Weights of a small mixture-of-experts language model, trained from scratch on English Wikipedia: 24 experts in each of 13 layers, 8645 steps.
Below are experts of layer 2 (counted from 0) of a mixture-of-experts language model. Rows are named router (the router's row for the expert), up (a neuron's input weights, with its number) and show model dimensions 0-223. Each number is 200 + 30 x the weight over its row's rms, rounded and kept within 0 to 999.
After each expert's rows: a language model's description of what the expert responds to. This comes from a sample of Wikipedia text that the model never trained on.

# expert 16
router,164,172,186,229,191,218,185,200,198,229,213,188,175,187,218,246,182,208,231,185,179,198,206,243,221,163,175,186,162,234,238,218,203,240,183,162,203,232,159,243,206,224,208,194,179,204,168,212,182,229,223,194,160,218,228,193,169,228,210,190,241,147,239,204,168,244,164,244,168,173,241,237,167,159,248,159,228,152,186,251,150,230,242,178,233,212,226,244,205,237,207,175,193,202,154,242,184,243,217,178,164,212,238,168,168,157,165,239,172,212,189,148,153,171,220,218,255,205,200,179,187,147,230,220,151,201,154,231,182,248,202,163,162,224,248,160,252,176,164,221,167,233,226,234,180,160,252,252,212,212,212,186,211,197,194,249,179,166,152,157,234,232,193,233,238,199,244,163,193,230,226,214,155,159,168,195,149,211,166,236,230,233,197,168,197,230,165,148,157,172,228,225,159,177,182,158,141,224,192,171,180,183,204,173,188,207,174,200,196,207,180,242,221,199,205,182,215,171,183,158,240,227,196,206
up0,195,184,219,177,253,155,222,246,168,183,163,240,215,239,201,247,187,170,205,193,219,238,200,219,155,190,161,235,215,233,211,219,194,189,198,241,184,233,137,205,219,213,222,204,206,157,210,232,226,188,242,232,184,241,147,207,201,144,230,195,178,176,233,204,215,195,200,194,154,203,225,187,169,242,211,180,138,170,153,191,243,179,203,219,220,130,205,224,225,210,171,185,262,236,268,224,203,206,206,220,167,202,204,226,185,201,176,241,217,218,138,181,162,219,197,212,199,165,202,259,193,190,171,189,176,212,225,148,193,172,251,214,193,178,201,153,214,269,260,156,207,234,204,233,173,215,210,212,213,190,226,166,187,221,176,221,225,165,183,222,210,173,143,192,242,181,201,218,207,219,214,188,154,245,235,162,230,133,209,178,213,212,194,256,179,231,219,173,182,262,183,234,215,186,160,181,193,236,243,182,218,199,186,225,231,268,294,214,171,236,182,190,165,211,273,196,207,198,214,188,194,179,252,220
List-item dashes and table separator rows at line starts, plus month names, years and word pieces in infoboxes with coordinates.

# expert 11
router,160,183,181,201,197,182,173,223,194,230,224,215,186,197,223,243,207,209,222,238,203,204,236,243,211,186,179,209,156,226,215,213,174,209,226,162,212,255,187,233,229,262,211,172,194,205,164,243,166,196,212,191,169,194,248,230,156,247,233,202,230,148,227,169,170,233,171,232,218,158,243,245,159,161,264,161,242,168,174,224,133,222,241,158,192,191,198,220,224,232,199,180,194,207,177,245,216,236,225,186,173,208,234,197,202,199,163,261,176,226,156,140,172,173,194,194,244,214,193,172,185,168,179,234,155,208,166,223,213,236,195,198,158,240,229,164,213,182,188,213,169,233,229,165,211,177,240,210,226,220,188,211,184,189,171,236,150,174,180,148,227,230,221,210,268,248,230,188,116,204,217,218,137,169,138,178,161,194,194,237,208,246,233,159,222,229,168,169,177,219,225,204,157,175,149,176,189,209,183,185,196,153,173,214,223,212,234,199,199,222,191,250,225,205,207,186,208,147,203,177,238,245,238,174
up0,148,180,188,193,250,153,203,235,173,221,177,204,163,212,167,230,210,197,196,254,201,201,189,143,222,175,211,212,182,225,199,179,171,196,186,237,214,260,239,225,221,182,278,182,203,189,199,209,135,207,236,240,184,217,237,200,175,223,200,205,234,212,180,180,223,178,208,194,260,211,186,201,185,202,183,181,186,181,187,208,187,169,158,253,202,216,196,157,169,196,137,225,175,181,223,185,235,192,206,241,213,199,270,223,242,206,167,174,225,201,145,210,242,198,208,202,193,220,212,140,198,181,160,238,140,206,154,198,222,214,157,205,247,206,175,204,187,260,204,193,185,204,163,177,209,202,214,212,207,198,229,245,238,224,185,173,206,280,183,215,142,171,206,169,276,221,212,201,244,181,211,268,184,132,152,205,195,221,238,223,201,222,191,218,215,207,171,235,170,177,258,229,256,193,187,230,247,242,198,184,187,170,273,181,286,165,240,183,198,249,200,193,197,211,227,166,171,204,196,216,215,246,212,165
Forms of be and have after a subject, especially "is" in opening definitions like "(born 1947) is a", plus was, were, has.

# expert 3
router,154,186,182,223,214,215,181,210,216,230,217,208,177,182,223,243,167,206,230,213,190,210,207,242,207,161,172,187,166,233,235,224,210,239,189,171,193,237,161,238,212,227,201,216,185,201,164,213,171,235,222,195,158,217,216,192,169,232,216,191,239,153,236,212,165,246,170,249,170,181,240,225,162,155,254,167,232,143,204,262,164,224,249,170,228,221,214,242,203,240,199,187,200,209,158,246,180,242,223,184,172,213,237,168,165,159,163,235,166,221,187,157,155,166,213,189,256,213,200,186,187,148,223,224,145,221,147,234,196,234,201,184,164,238,242,156,250,181,175,210,160,232,238,227,184,155,251,252,216,196,216,189,215,196,182,245,170,166,155,155,238,237,200,225,233,202,251,168,191,239,229,220,147,155,169,189,148,211,174,229,241,233,194,169,209,233,167,168,158,174,229,230,159,165,211,162,152,219,197,169,179,182,207,178,202,211,184,186,187,208,182,245,227,208,201,182,217,185,186,150,244,231,194,199
up0,162,213,252,218,217,235,199,157,198,158,153,193,177,208,204,204,204,175,155,196,232,167,211,191,219,194,165,152,252,178,196,208,146,219,172,195,271,215,199,217,189,215,175,226,218,193,168,256,186,198,246,205,171,198,255,202,203,165,167,164,225,240,176,221,256,212,241,186,204,200,217,194,199,178,168,186,187,191,207,213,238,160,223,195,171,217,153,207,187,246,224,220,204,223,151,226,184,190,178,222,220,243,184,159,184,211,153,210,194,246,170,195,202,153,186,189,241,219,214,163,201,202,246,223,165,224,169,183,184,134,146,283,180,220,269,173,190,219,234,160,191,195,196,186,130,181,178,251,195,169,231,244,222,186,145,184,205,138,186,201,225,232,217,171,173,207,160,261,259,191,212,183,207,217,195,196,227,194,219,204,255,205,210,180,247,200,227,185,207,202,218,217,155,263,167,200,236,158,197,199,203,233,204,188,221,127,265,158,177,234,182,220,222,216,209,233,265,154,185,200,203,170,165,182
Commas and clause-joining words like and, which, including, plus the line break right after section headings such as ===Singles===.

# expert 9
router,164,183,187,220,211,223,182,204,208,235,214,216,181,184,230,243,181,204,234,199,188,210,207,246,223,169,173,195,163,232,232,222,210,247,176,166,214,230,156,238,200,222,202,198,179,199,176,209,172,225,206,197,167,221,208,191,173,235,210,190,237,146,238,208,167,253,174,245,168,175,241,236,163,160,254,161,233,152,203,251,160,225,246,170,228,222,209,246,213,234,195,193,189,203,153,239,167,247,224,174,164,208,243,171,153,156,182,234,170,223,181,149,154,175,220,194,255,204,201,182,182,154,221,220,150,208,149,236,188,239,219,180,162,234,249,160,247,170,184,208,164,226,239,228,183,163,252,251,220,208,221,188,209,200,186,258,172,155,148,154,245,237,211,235,237,198,244,169,177,235,233,214,156,166,175,207,155,207,171,227,230,238,204,164,210,233,171,167,159,173,229,238,154,164,198,157,147,228,187,176,174,189,197,179,189,213,183,184,196,201,182,241,218,213,197,172,212,164,187,160,249,230,196,206
up0,224,187,238,188,168,220,244,187,234,202,175,229,207,226,194,241,165,200,140,192,176,199,215,172,197,187,217,195,212,244,185,194,231,238,139,182,225,184,187,159,202,186,217,234,222,170,197,198,263,178,154,178,213,227,218,234,195,194,234,199,144,132,188,184,169,162,185,176,245,235,170,181,226,197,201,187,241,204,178,233,243,222,154,194,179,187,213,228,233,221,188,182,210,245,201,208,229,193,190,176,231,160,226,190,250,219,256,200,168,236,232,203,178,259,235,159,216,234,176,169,193,176,159,202,194,193,193,172,196,223,224,142,173,204,216,241,188,242,191,157,243,191,206,158,220,236,177,198,162,164,218,189,181,209,182,161,244,170,192,174,208,154,216,197,163,196,198,245,163,193,255,191,221,222,221,268,199,137,167,218,206,192,184,210,164,201,163,201,211,272,188,154,208,263,213,233,165,201,153,226,209,262,127,230,171,190,247,197,184,247,164,199,216,154,197,213,190,232,272,226,145,240,183,157
Scattered tokens in running prose: closing parentheses, of, the, word endings such as -isation and -ing, and discourse words like however, considered.

# expert 17
router,160,185,179,229,196,238,185,200,204,231,225,204,178,188,226,248,188,216,232,204,200,208,207,246,220,165,175,192,162,226,240,225,209,242,176,160,199,237,164,235,202,232,208,193,185,192,168,223,182,230,223,188,158,217,215,201,161,236,201,191,241,148,241,207,170,248,169,249,171,173,244,234,168,159,252,160,229,152,185,254,159,236,241,177,240,211,218,236,205,235,196,183,190,199,159,240,177,247,207,174,154,212,237,167,164,154,167,231,178,220,184,152,151,168,214,199,255,200,202,174,192,152,230,212,149,216,152,234,195,247,210,168,159,231,244,164,250,182,185,223,166,220,230,230,173,155,255,252,210,220,218,187,208,199,200,248,169,174,160,162,231,227,193,241,225,199,249,158,183,235,229,213,153,153,161,188,152,207,167,230,229,239,196,172,207,234,163,161,159,170,230,220,159,166,191,163,148,230,204,174,177,183,194,181,195,214,190,180,194,203,178,242,220,215,209,177,212,168,198,158,249,229,190,203
up0,208,142,218,209,185,175,150,237,238,173,165,188,220,173,215,147,231,214,243,224,210,226,227,212,242,168,187,163,213,231,196,205,191,216,221,227,280,190,192,184,235,215,212,219,146,209,210,229,191,194,195,219,190,220,227,170,195,184,215,219,227,228,217,259,113,203,180,191,202,255,165,208,181,218,218,170,225,198,188,242,153,197,198,208,193,220,157,238,221,188,203,232,142,219,168,203,186,186,155,201,218,125,232,186,174,214,180,219,247,206,197,202,185,193,179,158,253,175,182,184,172,186,234,205,195,215,234,168,151,164,201,181,164,224,197,202,230,154,154,214,224,226,206,173,164,196,250,168,214,264,146,170,148,214,181,206,203,138,221,189,195,218,194,195,173,184,183,242,248,243,216,186,190,192,171,202,187,254,190,202,195,151,207,292,149,221,211,178,190,169,183,234,213,228,227,199,171,207,182,214,212,173,169,215,248,202,251,222,185,143,158,228,207,220,146,187,266,206,156,243,177,239,232,142
Decimal points and separators inside table numbers, "Species" heading lines for taxa, and word endings like -ks, -ing.

# expert 2
router,143,154,205,228,212,212,162,154,240,217,238,174,166,217,234,252,176,258,182,156,180,183,196,240,247,191,202,192,190,216,258,251,193,265,135,157,185,226,188,197,165,179,190,175,222,209,170,224,198,240,217,183,90,215,232,206,165,176,219,204,262,153,231,202,183,253,199,213,151,170,219,207,160,170,217,217,199,174,207,248,202,210,187,204,193,219,199,209,211,229,204,179,184,177,152,256,167,206,192,142,188,196,260,141,169,213,221,219,211,185,208,198,130,191,209,180,240,225,233,224,186,225,231,235,122,203,157,228,205,236,234,195,179,195,231,171,227,169,217,213,214,220,222,206,216,189,221,220,223,229,192,221,224,217,186,238,170,150,145,211,243,198,224,265,185,205,263,171,209,227,203,157,198,201,196,172,180,200,189,218,251,175,191,202,176,258,172,170,158,218,201,242,187,201,202,155,175,210,237,186,185,170,183,188,196,198,178,161,154,230,200,231,230,172,184,204,231,190,187,190,251,203,179,201
up4,258,219,236,217,193,151,199,224,227,245,172,195,273,220,206,203,239,191,192,232,212,211,154,192,218,188,144,185,195,162,231,61,239,216,167,231,228,189,196,227,200,183,187,235,244,268,219,117,198,212,185,246,219,160,270,179,210,202,192,205,194,168,223,194,142,234,162,188,189,181,190,190,191,203,191,217,221,210,166,189,197,206,186,169,190,159,215,155,198,188,239,182,206,217,179,218,214,214,209,277,195,195,196,221,232,212,234,202,200,205,196,176,182,219,211,204,195,240,178,204,177,222,194,187,214,177,202,205,234,192,216,209,189,221,137,213,183,165,198,225,244,195,230,116,174,193,199,119,213,219,191,215,195,232,215,195,213,184,254,217,154,209,186,195,229,203,153,226,209,233,261,204,239,210,226,202,179,194,177,236,235,240,214,157,242,224,211,181,221,142,226,208,203,238,184,228,184,156,213,230,168,220,214,152,272,184,225,204,221,213,194,222,170,168,233,159,183,191,179,181,166,188,187,129
Common nouns after the, a or his, usually followed by of or punctuation, such as information, career, election, population, census.

# expert 10
router,165,177,195,232,208,223,195,209,204,228,221,200,176,186,230,245,183,215,235,197,200,196,213,250,215,168,183,175,167,231,240,232,210,250,168,163,202,239,156,245,194,228,210,179,183,192,174,218,172,230,215,203,160,218,228,196,177,231,210,194,241,146,236,212,161,248,172,247,175,175,239,233,164,159,255,161,226,161,197,253,165,233,236,163,237,218,218,240,206,236,193,184,198,205,158,240,184,254,220,176,169,205,238,165,167,155,176,233,170,230,183,149,156,168,225,205,256,203,208,174,180,150,244,221,148,215,154,242,183,240,210,177,161,237,246,160,246,190,179,214,165,223,237,228,187,156,253,256,217,207,204,201,220,197,189,254,179,164,155,167,232,233,190,231,235,201,237,160,192,239,228,221,156,163,159,194,152,207,171,237,233,240,202,177,207,229,181,155,162,174,225,222,160,174,197,159,154,228,218,175,179,192,204,180,192,212,175,190,194,210,182,248,219,217,199,180,217,177,183,152,247,233,191,197
up0,189,181,221,181,240,217,169,245,250,234,187,215,136,174,208,178,207,165,198,246,214,184,160,229,189,214,201,222,206,224,194,235,231,234,206,157,181,176,268,162,197,175,185,213,183,195,230,187,183,229,224,205,171,219,176,261,149,193,157,174,259,215,172,239,178,173,221,211,204,177,231,172,265,208,209,246,218,179,222,196,201,148,212,190,137,136,221,173,214,136,189,231,235,224,187,163,244,146,146,182,206,183,219,221,179,203,197,195,250,239,182,198,202,206,157,187,202,197,163,165,192,189,220,208,215,221,175,219,222,232,194,224,255,165,172,185,166,199,169,220,210,199,222,132,173,229,218,183,216,190,196,234,218,165,221,174,203,197,245,207,166,191,240,182,233,221,256,198,151,155,246,209,187,206,203,122,203,190,232,254,169,182,233,198,167,179,193,232,207,208,205,201,225,179,204,222,208,268,246,188,259,194,118,159,183,182,239,165,186,161,189,223,200,207,152,162,252,254,223,226,188,167,209,215
Final pieces of names, places and words, such as -istan, -ensis, -us, -yard, plus and, ) and title nouns like president.

# expert 19
router,167,185,179,218,204,213,174,201,207,230,214,210,172,192,221,245,170,212,237,203,178,198,201,242,212,161,180,190,164,233,239,222,210,242,175,160,198,238,159,245,203,230,208,186,176,204,165,219,180,223,217,189,164,232,224,198,183,232,213,196,242,151,237,211,171,245,165,247,171,164,249,235,170,162,244,157,228,163,201,252,159,229,239,172,219,216,222,244,205,233,202,181,194,203,157,240,175,248,220,171,166,212,240,162,163,161,172,235,183,230,181,152,150,174,235,206,254,202,209,169,170,149,223,216,148,202,153,239,187,244,210,175,172,240,244,159,251,176,169,225,161,229,238,224,186,154,253,253,218,199,214,184,207,187,202,252,168,163,150,157,233,224,201,237,227,202,241,162,196,239,228,219,153,160,164,198,158,209,173,225,231,238,194,167,207,231,173,166,158,180,233,224,154,165,203,161,146,232,186,173,176,189,203,182,204,204,186,205,200,187,181,244,217,199,201,184,225,172,188,142,248,231,203,203
up0,222,223,228,204,160,233,250,185,216,209,172,177,207,198,189,200,228,214,222,187,227,172,232,190,217,210,218,203,184,194,187,210,171,235,247,184,183,220,227,189,255,214,221,245,192,220,157,173,220,135,130,160,232,154,227,208,246,157,245,179,183,232,166,202,170,235,196,219,177,244,206,186,147,170,190,172,193,212,213,190,191,164,207,195,193,180,202,200,163,222,157,191,222,219,188,183,220,175,221,186,220,220,150,198,239,199,212,223,173,203,195,232,197,202,202,187,212,244,212,167,274,218,216,199,204,141,204,183,181,199,232,206,168,210,197,203,221,187,162,229,228,209,209,155,159,184,175,195,176,135,222,167,183,164,221,203,217,202,186,138,254,214,223,169,123,140,212,254,228,171,207,222,191,194,205,230,180,164,145,165,185,218,212,198,191,231,171,176,205,164,202,251,204,161,272,180,227,219,230,212,219,253,216,202,72,166,174,215,180,179,260,199,229,180,161,208,205,206,260,254,166,258,179,235
The first word after a heading marker like Career or General, years such as 2008, closing parentheses and word-final suffixes.

# expert 21
router,162,207,217,247,197,206,218,240,219,215,200,181,201,159,225,244,196,196,217,157,169,199,231,210,205,178,193,235,135,200,232,218,248,234,196,217,192,235,191,225,177,229,260,197,216,160,251,224,228,198,186,219,104,193,184,192,135,189,184,216,199,132,220,176,176,234,147,200,188,193,229,204,221,174,228,175,246,187,220,212,191,185,196,170,241,198,176,260,224,243,201,207,186,206,143,250,166,203,227,149,194,226,220,153,179,182,193,231,174,190,233,176,185,197,185,229,251,215,219,183,235,200,232,213,190,194,130,243,162,236,172,186,190,211,241,164,218,188,218,248,158,191,192,193,175,181,209,228,180,209,170,220,219,193,207,221,143,208,178,199,221,259,192,220,208,230,233,174,157,201,202,174,166,154,184,210,197,211,156,229,254,209,182,174,233,243,174,195,206,192,239,176,197,141,205,142,187,280,197,149,166,146,161,208,214,263,236,195,230,194,185,302,198,212,172,185,230,229,202,193,224,222,220,193
up0,223,244,199,183,243,239,177,170,225,178,165,183,169,193,270,221,210,180,182,130,189,186,201,174,225,201,230,235,228,246,165,204,209,177,140,176,236,190,183,232,234,152,226,196,150,193,233,175,199,162,308,220,155,172,248,216,161,249,244,216,219,191,227,243,185,188,211,164,246,194,201,260,210,194,180,153,180,197,172,200,149,199,213,229,215,229,196,207,163,185,194,207,190,169,182,185,191,193,237,231,207,215,222,212,189,102,170,171,214,199,178,194,187,231,232,179,192,210,218,210,240,190,202,148,180,140,216,194,220,169,180,231,175,190,213,155,175,207,201,238,188,145,222,237,183,214,186,199,180,174,221,204,185,149,157,201,180,229,183,188,205,156,188,202,228,165,231,224,167,205,216,252,263,189,194,254,182,217,201,209,211,167,234,212,202,180,206,263,172,207,204,253,214,203,247,255,243,253,144,172,182,206,176,195,210,222,203,202,248,198,180,252,185,167,174,217,277,237,177,199,208,198,198,180
Verb endings -ed, -ated, -red, -ing completing a word, as in capped, faced, occurred, signing, flanked, plus object pronouns him and them.

# expert 12
router,162,185,203,223,192,225,180,205,205,237,219,202,178,183,220,242,170,220,240,194,194,207,216,248,206,152,172,190,174,241,241,230,199,253,177,169,209,230,145,235,198,227,219,228,190,194,169,219,172,215,217,190,157,219,225,198,152,229,209,193,241,158,237,196,176,246,161,240,163,169,245,236,166,158,259,164,245,165,186,248,159,226,243,166,200,216,229,229,200,238,204,186,195,197,146,230,191,242,211,183,162,215,240,179,167,150,174,247,167,236,179,144,151,152,188,186,255,204,201,174,184,168,208,221,146,216,153,231,192,264,209,181,174,221,242,153,261,176,188,214,161,225,230,243,187,165,247,247,218,207,219,184,207,210,212,255,174,175,157,166,231,232,200,216,208,210,248,146,200,238,233,215,160,161,164,197,155,208,170,228,227,238,221,168,203,222,173,157,164,170,231,220,162,180,222,165,162,227,190,170,194,180,209,180,206,219,168,185,190,191,180,233,209,217,212,186,220,164,194,167,262,232,193,201
up0,201,174,222,185,152,202,232,201,202,219,180,165,165,211,127,206,228,203,199,172,227,156,265,158,168,198,210,203,212,200,197,198,211,195,229,137,205,210,183,166,228,214,218,228,221,184,228,208,244,213,120,153,263,208,214,214,231,187,221,163,196,227,155,200,242,197,198,219,204,232,236,166,229,204,184,209,163,216,238,237,214,192,204,190,224,240,245,202,165,198,272,183,194,221,219,198,163,202,175,143,168,213,201,194,183,206,213,185,176,157,188,186,172,163,174,211,190,176,191,247,230,192,206,224,202,250,192,231,203,252,173,153,216,216,214,156,172,242,180,116,205,220,195,182,232,162,170,223,202,171,217,190,183,223,183,185,134,202,265,184,169,250,296,174,188,208,191,242,132,199,257,259,201,176,203,241,174,184,226,196,185,170,168,200,212,176,200,200,210,206,149,209,175,202,201,190,234,213,245,212,192,129,148,158,182,145,227,225,192,168,243,205,252,190,194,163,188,239,174,204,228,178,175,237
LaTeX markup like ^{, _{, frac, and nouns in lists and tables, such as title, titles, List, Championships, day.

# expert 5
router,161,185,184,215,232,206,174,224,229,231,170,186,154,232,208,229,185,182,245,205,183,158,216,221,195,182,215,231,165,203,264,247,243,252,168,165,216,247,169,236,218,204,226,215,210,215,175,208,210,199,192,198,181,225,248,185,131,228,217,199,247,178,204,246,170,235,149,235,212,193,206,225,187,132,228,121,265,181,191,223,169,220,228,158,251,205,202,232,171,217,196,199,186,220,156,217,194,239,244,194,206,223,217,200,183,177,197,239,161,206,220,164,164,206,244,216,266,152,186,201,199,168,181,221,164,158,156,184,190,227,174,200,174,217,234,162,239,238,218,192,198,220,240,222,174,170,262,255,230,140,198,171,242,199,219,215,200,203,130,180,238,214,178,204,209,195,228,205,200,202,229,235,207,183,123,184,153,209,190,215,183,222,193,179,202,243,214,200,141,172,198,176,150,133,197,164,147,230,202,168,221,192,199,199,187,197,210,197,192,165,178,229,251,171,215,177,254,179,182,182,226,268,207,191
up0,218,224,218,232,166,170,263,202,146,230,230,164,175,224,188,197,193,222,225,208,199,203,180,261,230,197,232,203,171,206,193,171,259,174,259,208,191,204,206,193,221,226,169,207,213,222,219,195,140,193,170,206,215,212,178,252,255,201,151,181,191,195,170,160,241,147,196,189,193,221,178,187,211,209,234,175,188,177,176,214,166,257,147,235,177,200,153,197,192,224,163,190,234,188,194,201,201,206,229,180,201,203,234,158,172,188,245,200,196,205,194,197,220,194,167,224,186,193,176,195,176,280,207,256,155,209,156,183,251,174,186,233,208,160,174,255,241,130,238,189,210,222,129,210,158,190,147,159,220,195,169,153,160,171,146,225,208,200,221,195,170,201,219,191,206,223,213,190,216,193,234,157,183,171,207,182,214,216,188,191,223,180,212,218,191,206,150,182,267,193,269,216,192,168,263,239,195,280,213,179,191,242,169,252,171,216,219,143,194,247,222,204,233,181,175,148,166,157,153,152,192,200,202,192
Wikipedia heading markers == and === before and after titles like Career or See also, plus capital first pieces of words.

# expert 15
router,173,187,187,222,191,209,189,195,211,234,215,200,171,181,226,251,162,201,232,191,227,198,210,250,208,161,183,182,174,227,250,214,200,253,194,166,195,238,151,249,225,219,208,212,181,189,179,230,181,226,230,192,164,209,215,192,174,235,206,199,237,145,248,209,171,256,180,247,174,159,242,221,163,158,233,167,228,164,186,251,161,220,236,163,226,229,200,227,207,265,204,181,191,213,155,262,188,238,227,177,160,216,239,167,150,143,177,249,184,215,185,140,159,163,206,193,260,220,209,183,197,168,210,212,152,225,142,226,186,275,204,187,185,221,233,165,244,181,197,217,183,212,234,220,195,159,252,255,211,215,211,206,215,197,194,251,172,172,147,168,244,229,189,237,242,226,241,176,192,221,227,219,172,157,167,185,151,212,174,224,243,235,229,169,201,241,171,159,161,170,233,214,152,186,203,177,149,236,205,167,179,192,196,187,195,209,177,198,192,192,178,246,211,205,212,194,225,153,210,165,245,241,203,212
up0,169,205,192,189,174,166,227,250,167,163,219,226,220,176,233,201,205,185,203,234,114,223,193,202,211,207,177,228,195,205,198,171,253,145,255,244,273,167,201,194,190,137,229,228,166,210,205,177,201,181,219,222,137,236,242,189,220,212,175,221,233,182,150,151,244,185,196,204,183,203,195,192,221,205,205,125,139,162,260,218,220,152,152,157,186,151,198,254,224,203,211,216,242,164,226,212,215,170,185,194,193,238,215,217,239,191,182,186,174,197,196,219,255,165,206,215,164,194,202,227,223,197,138,208,205,252,199,229,171,206,193,227,188,169,229,178,195,223,138,243,211,193,166,193,229,193,181,207,170,184,245,174,196,186,154,194,202,213,205,221,173,130,217,196,216,170,208,201,262,247,209,204,190,197,196,172,156,218,239,190,215,228,165,213,270,265,213,183,202,206,212,224,228,204,218,140,196,203,146,141,223,188,197,210,168,180,238,200,239,171,230,203,205,219,229,167,181,207,207,114,197,196,244,180
Short letter pieces and number chunks after digits or parentheses, like m in p.m., 000 in 15,000, and mid-word endings such as -ama.

# expert 6
router,177,187,178,225,195,221,180,196,209,238,228,200,181,187,228,247,168,210,243,194,174,218,228,253,222,164,179,200,162,239,238,228,214,236,176,165,197,230,156,238,205,224,203,202,189,211,166,233,167,219,237,176,161,224,226,205,172,238,208,194,242,153,238,212,171,249,170,246,171,170,243,233,168,159,244,161,228,160,205,259,166,223,245,175,245,214,216,242,209,242,211,188,197,210,160,244,178,246,223,175,165,218,237,172,157,160,181,236,181,232,183,154,158,174,217,202,252,208,213,173,193,149,226,219,147,215,157,236,187,247,215,173,167,228,250,159,248,182,186,217,160,223,233,215,195,155,253,251,229,200,235,194,204,212,196,256,172,159,157,168,232,234,204,232,231,196,248,167,190,239,226,212,155,158,167,194,152,208,169,228,227,239,201,166,217,233,170,163,170,173,243,236,150,167,198,166,157,228,192,176,192,201,200,174,197,212,180,193,190,207,185,247,221,215,199,173,212,172,196,169,243,238,194,208
up0,181,208,174,237,215,203,203,245,169,256,208,316,229,226,253,198,173,221,176,177,190,199,181,243,230,196,195,211,162,212,208,234,160,211,178,236,208,189,189,190,180,221,195,184,228,163,226,213,195,269,228,175,149,218,191,174,165,242,185,131,162,243,186,245,229,175,205,212,216,214,203,204,212,199,186,215,189,191,222,183,190,199,170,171,213,199,229,181,145,201,240,233,191,170,188,178,215,209,215,204,148,158,229,176,202,180,199,201,247,246,217,215,184,218,198,189,193,165,174,199,205,215,222,222,195,229,203,224,183,193,248,221,204,210,238,226,201,208,147,181,125,172,210,130,215,164,209,203,233,211,227,155,192,236,192,225,170,213,240,207,165,162,154,235,202,163,202,218,159,186,249,185,218,196,212,161,176,215,260,148,235,168,153,242,195,179,203,159,191,176,262,109,183,182,178,198,243,209,190,161,223,226,199,159,252,200,225,244,198,248,182,214,248,188,150,221,189,196,194,210,186,209,274,138
Sentence-final periods, commas and closing == of section headings, plus last pieces of names and words like new, early.

# expert 8
router,169,185,181,230,198,203,185,212,207,227,215,198,179,189,225,253,169,215,245,199,191,201,213,246,210,165,183,190,164,232,237,219,212,240,188,159,198,234,150,243,212,221,208,181,187,194,162,229,179,225,227,187,156,218,223,193,171,231,216,195,239,146,239,211,156,244,172,246,172,169,239,235,166,158,246,165,238,164,203,255,162,236,242,173,240,215,221,238,194,235,195,186,201,208,157,240,175,247,219,170,174,215,236,170,164,163,179,244,174,231,182,152,148,162,221,209,258,204,209,175,191,143,223,218,146,205,155,232,192,247,209,179,168,232,247,158,246,182,171,226,162,236,237,234,189,159,249,249,213,205,209,190,216,208,197,250,171,156,152,154,230,228,195,234,230,201,248,162,188,233,230,217,159,163,163,185,159,208,171,237,227,237,206,163,206,231,166,166,161,175,233,215,160,167,199,160,150,222,185,170,176,182,209,180,191,207,174,201,194,203,179,240,219,200,198,182,221,169,199,143,246,223,200,196
up0,231,251,218,140,188,224,219,217,195,234,155,205,177,201,179,205,181,204,187,199,185,174,255,232,181,181,174,254,234,222,248,230,147,215,151,213,248,211,196,220,208,218,210,287,205,207,172,253,267,233,218,208,198,216,180,157,200,187,184,182,195,207,186,186,227,187,202,199,282,174,215,209,253,177,175,198,226,156,237,210,237,187,148,197,208,165,231,174,251,229,200,156,158,176,211,199,180,181,186,199,152,283,206,168,231,189,226,196,105,178,185,201,225,185,181,242,210,200,258,186,150,214,187,170,187,215,178,215,152,192,197,195,145,201,219,225,195,235,219,196,229,155,185,194,170,193,202,165,200,156,222,195,190,192,271,207,212,247,225,233,242,213,197,184,231,203,182,175,222,149,181,172,214,229,183,186,175,236,240,175,242,201,170,209,155,205,187,157,227,187,184,186,172,145,234,158,192,201,196,179,169,201,245,174,167,203,214,184,194,200,106,223,254,229,205,226,206,212,192,177,182,183,249,173
Table pipes, digits and word pieces in election-result tables and lists, plus adverbs and adjectives like directly, officially, common.

# expert 1
router,183,181,191,252,174,224,189,160,200,248,219,218,231,169,215,228,165,198,206,220,197,226,190,253,173,183,149,210,159,220,231,198,218,201,172,196,195,202,176,227,191,226,201,224,246,220,205,182,147,177,171,194,189,188,248,190,226,203,153,203,215,168,232,235,180,257,185,235,218,218,251,215,183,193,246,190,236,189,251,277,178,235,238,154,200,166,193,213,182,205,217,160,191,205,161,226,215,251,203,153,193,194,235,201,157,128,228,245,196,191,226,172,200,139,205,205,217,179,195,178,198,173,236,179,162,247,161,252,206,244,172,248,148,207,222,174,221,189,195,220,125,198,204,231,159,192,210,208,209,235,247,214,241,207,181,216,178,165,154,160,243,234,209,216,208,170,250,204,170,234,215,211,193,170,148,192,213,206,205,254,191,217,183,171,180,234,184,186,146,183,188,170,155,189,175,209,174,200,170,159,194,150,143,139,156,223,207,232,187,196,199,218,215,213,278,195,207,181,247,210,265,208,265,178
up0,170,234,162,154,222,198,203,193,206,169,207,232,246,192,153,226,194,254,194,203,246,218,184,165,209,160,216,181,215,133,235,196,228,216,207,174,185,193,227,239,208,145,163,203,139,166,249,184,187,200,170,197,188,165,202,212,181,234,175,198,187,278,231,235,226,226,202,243,185,199,192,185,179,215,172,203,214,211,246,179,201,189,208,209,201,148,228,200,287,202,223,219,241,211,192,142,174,234,162,246,153,195,216,125,185,162,164,206,192,186,175,178,208,191,234,178,230,200,253,207,164,209,211,179,240,242,230,216,227,224,229,197,208,231,190,181,208,174,185,179,207,196,240,193,157,195,222,166,214,259,189,201,215,235,208,202,176,205,220,207,180,193,270,161,174,254,248,203,185,242,251,212,214,200,236,274,207,202,172,190,220,183,252,120,179,172,220,260,262,219,192,241,180,189,210,200,203,192,232,199,184,240,164,164,172,185,238,215,262,132,226,189,195,207,181,231,227,217,174,229,174,155,212,229
Colons after infobox field names and pipe separators between table cells, such as Full name:, Years active:, "| 1944 | Laura".